Experts of a small language model: a sigmoid router.
Below are experts of layer 2 (counted from 0) of a mixture-of-experts language model. Rows are named router (the router's row for the expert), up (a neuron's input weights, with its number) and show model dimensions 144-191. Each number is 128 + 32 x the weight over its row's rms, rounded and kept within 0 to 255. Numbers have three digits each.
Before each expert's rows: "gets" lists some tokens that make up at least twice as much of what it gets as of all text. This comes from a sample of Wikipedia text that the model never trained on. Tokens count by the router's weight.

# expert 11
gets: "0", "2", "1", "3", "4", "5"
router:145112072155138124114142118134143111108101118152092103172160212133063151088132167144101135089155139117142147103153118147123137139141100118143129
up0:155130143161156140134188117151188144098109116177188145127116166144092107126214112105100117124166150135079156110152141092108097149102112118157088
up1:130077101170107103151105128174126078161111145138185117138152109141182122133074064147086081174134089140085177095121133143091141119142109119126137
up2:115132143090077185099172101133096113153158014181087143095184108164166127094174143184165131102154150191107129136167064142169130149182133158128125
up3:108106119109126092175181109128162157171147163157113131117112147148125108115155140121091128137124089123099117107225127108136133084073066112110160
up4:102056102140106179119152147136165135080090184107152136092134099097095117131185100205136066104107127172153127088077147088157102134139104064078108

# expert 14
gets: "er", "or", "r", "ur", "ers", "ir"
router:095110121105142113121136153110123120061134176152095179130177188163150155081086179146094145116138119070158098155120111146138141123156114164199054
up0:122197126148177149162143098114154140144161094160116124163096090162161126109090092110155103109081110149172147082119080093107199155089152099154128
up1:132137145092104171147121136102142163104083130146111136087082129168148109158109114161147092117109110121111169102139127122171135107088097091107131
up2:108080104164069170180129048123127101155128138096161117075147135100134136148129117152055153073118102139130150124121149132152101082144104096154103
up3:075145093144168080140152118120165131090066104102101166115150128167075196079110119110157097104157130075150126192161108144120122110152112158116099
up4:159108141150118119109112144086100090134154084114142136194133101050132125166074164118097122105057139095138147142153153124057093125108116133103133

# expert 40
gets: " S", " D", " c", " St", " B", " M"
router:150084079135131130135170156069110114120098139108082153164175172117105185124143144192061128127195125123192155086150109136163171100106115117121151
up0:144144143113166083143155144162133135089124179096113124155128150106136184091141192107137125108097089192113098134082157134138100156111169139152150
up1:145096124133204104142105181218103125154173185142173115117097110136137104112131088198122071113118119160120112154151093107134156134125099112111113
up2:141123162124111170110107120110136143159165131094176130093079079111151065145132125088175119136096154135103110158079108099082100115097152183096105
up3:078059193133124150157174122135121181133109150152097136120119115174092174107132090191105117150173127110187164136077081153161135145168065089135132
up4:131106135101154191118101094166096114148130093142120161150094200122163141159115188144105127154117112101102129148117126085126105142104106048124187

# expert 16
gets: " ", " C", " D", " dis", " c", " Pa"
router:143084082137141115135151158076096109124109133101083151157171169131099190123144146194070134125187134115193145088149110139173179094109115109121153
up0:120151111100120151077126151112093140165110112096110108130177130146098055140187151113184094090130122082064152144188136155152156114128145106136150
up1:104115138135207109126102138063089154094092126117173109138132150132067141106129179187121151082129094131145112132089144164129111157126068197098095
up2:152097106094122167127137118128125118128139102092149130128099129107105131154127128133149111147138097179163105142110129109170136143111120178127149
up3:101176154090157146071111121132128163166055154150139120084097114135096139161058085086187194100082147139141076159115149170113100155142097162157033
up4:205117138121153139126199166129200152132199110123137139162136147093123089131125165151110182160137080086117144093109065099119117133115159106181142

# expert 23
gets: "0", "5", "3", ".", "4", "2"
router:110113122163184108110090132139117119150129095165090124170174130134128120112146122130126085094142065107166160065182111132161208109128116069122147
up0:087146161132112081079086128153107114184126131110149175120175130057138130115156155101114045145173111129144105147134110190171168113131154104172133
up1:102090105136151105081130151174100148158110136153128163095141154102118092216142116160133116104110137081110082163202082142090070128083159169191090
up2:137060115104125120133131122135143084115135118121139123133135121097134106133134101138133127125113142141107175098050097136129134148084159096120074
up3:107164144087118145075166126055126127174111156162078099118107142093094099109133169107155158233139148110165118127133065117125047141131103136122134
up4:067144060135142121122171084132135132167113192116155126129172175131137064113063159120138147105127133124084117082127131062098133093137096130081130

# expert 50
gets: "en", "et", "é", "um", "mi", "gen"
router:096087136133155098119151151137089135051083145176147158117160148157094108157114192117035144108180092118131139118148153105149099104105047119121154
up0:125178149086213102100166131118132067165120140098141146099100135080146183130122144125072113130111142119125188118143158152113146147125099119053142
up1:182109149110155129127135099130158119112145140157175126169152082155114070103106152156153126170153140082152098133166095095157193084165193173113150
up2:109145178142147135121174113141063131160158129144135084142103162147090104115188129165155085107221078095125145091166149131145048096124186148110125
up3:104142177125140135116136173097117081083116104118105098139051153053099118132220121105177108111130219147109153105123086115122148102123156098134094
up4:178143113118077123130117148147089143084142091156080154189119182141129139082185105124120145111128132114130099151134150119096091110115102125167063

# expert 29
gets: "0", "5", "7", "8", "6", "4"
router:116131040134141122145121121084125105124150098144100096177163215145083162102170115148099132118156124114138164075151158172182186134145120071133174
up0:123152081116127068115117140143097140165139178157108131097125153114141083132087137112178154108184104106160100170129214146171109089139101148157134
up1:174132105127103116069093099178104146133125068087120093115124136111159114138064143154137107113073129144101159104225121140121116119074155145176115
up2:128089106082096181148105196187124150147101153148050135052140127140078166131131101069120197105167149150145057100155182112126181175131125147099159
up3:146120116096106145184132088165093144208138166153125133078154116172159102147100055130165119107140115124055102126106130113136164130126161208128067
up4:092135126184159127163165180146124144140178091108119159074117090186171147139095105117176091124177100128060138166124137103138115111166196173103110

# expert 47
gets: ",", " and", " but"
router:110112131167105101120136159135104128095140079157069137167165174114120153129135120200067182148134110092192114038102151139180155085156106087154141
up0:174088117083127103105167111100105112080130146140111152123158108071151132112115094104068144098113135172128158134204189111129132160145102089096159
up1:164073137129121123075132150130170166132131115101141087112132137145137145108107073104084070074141143082158171127139060187131090110125148168150101
up2:115131081142141169137120143142099134121109172110129086134161127146132069055126062102131090099109073061169144096133147071153111107128090162080146
up3:141140170117145157120107146124156088176136116151146093155083129166087138108120180162122068154118183138116151120129141134100105127081164098114076
up4:085118190142091184175159173102126129149131147141123156111140177128147098102105145135129118107119089165155073161072064136085089128169116133212184

# expert 45
gets: ".", " I", " U", " O", "I", " N"
router:116134111163123137155164175119114142109136115147108160133139169128106191101137118156084150092154140088184133088131142157151148143131124141140134
up0:110144139095160194124133120098119159061136077118123131147100114091199090084113110143083169049129095100049096131116125128130157118104143124106139
up1:095071151152108109134133115113156113095078108169187186147037127149181080144120162146051122079110145141198113141183155192168194123136166150088127
up2:113104102122203129108122179132131113133145137099117134141129124079122094093166197133154183144139109111161145082142128072141148079131139095111158
up3:150106155162144146156148126141120198117117101075110099154187091093113128130129112137148107154151090133135170056188144147129124186135095175143132
up4:129135131106139156129146181154142152097133083090091103165139154119124165118151070110115106128116129113098140165119116081094158175143090101180121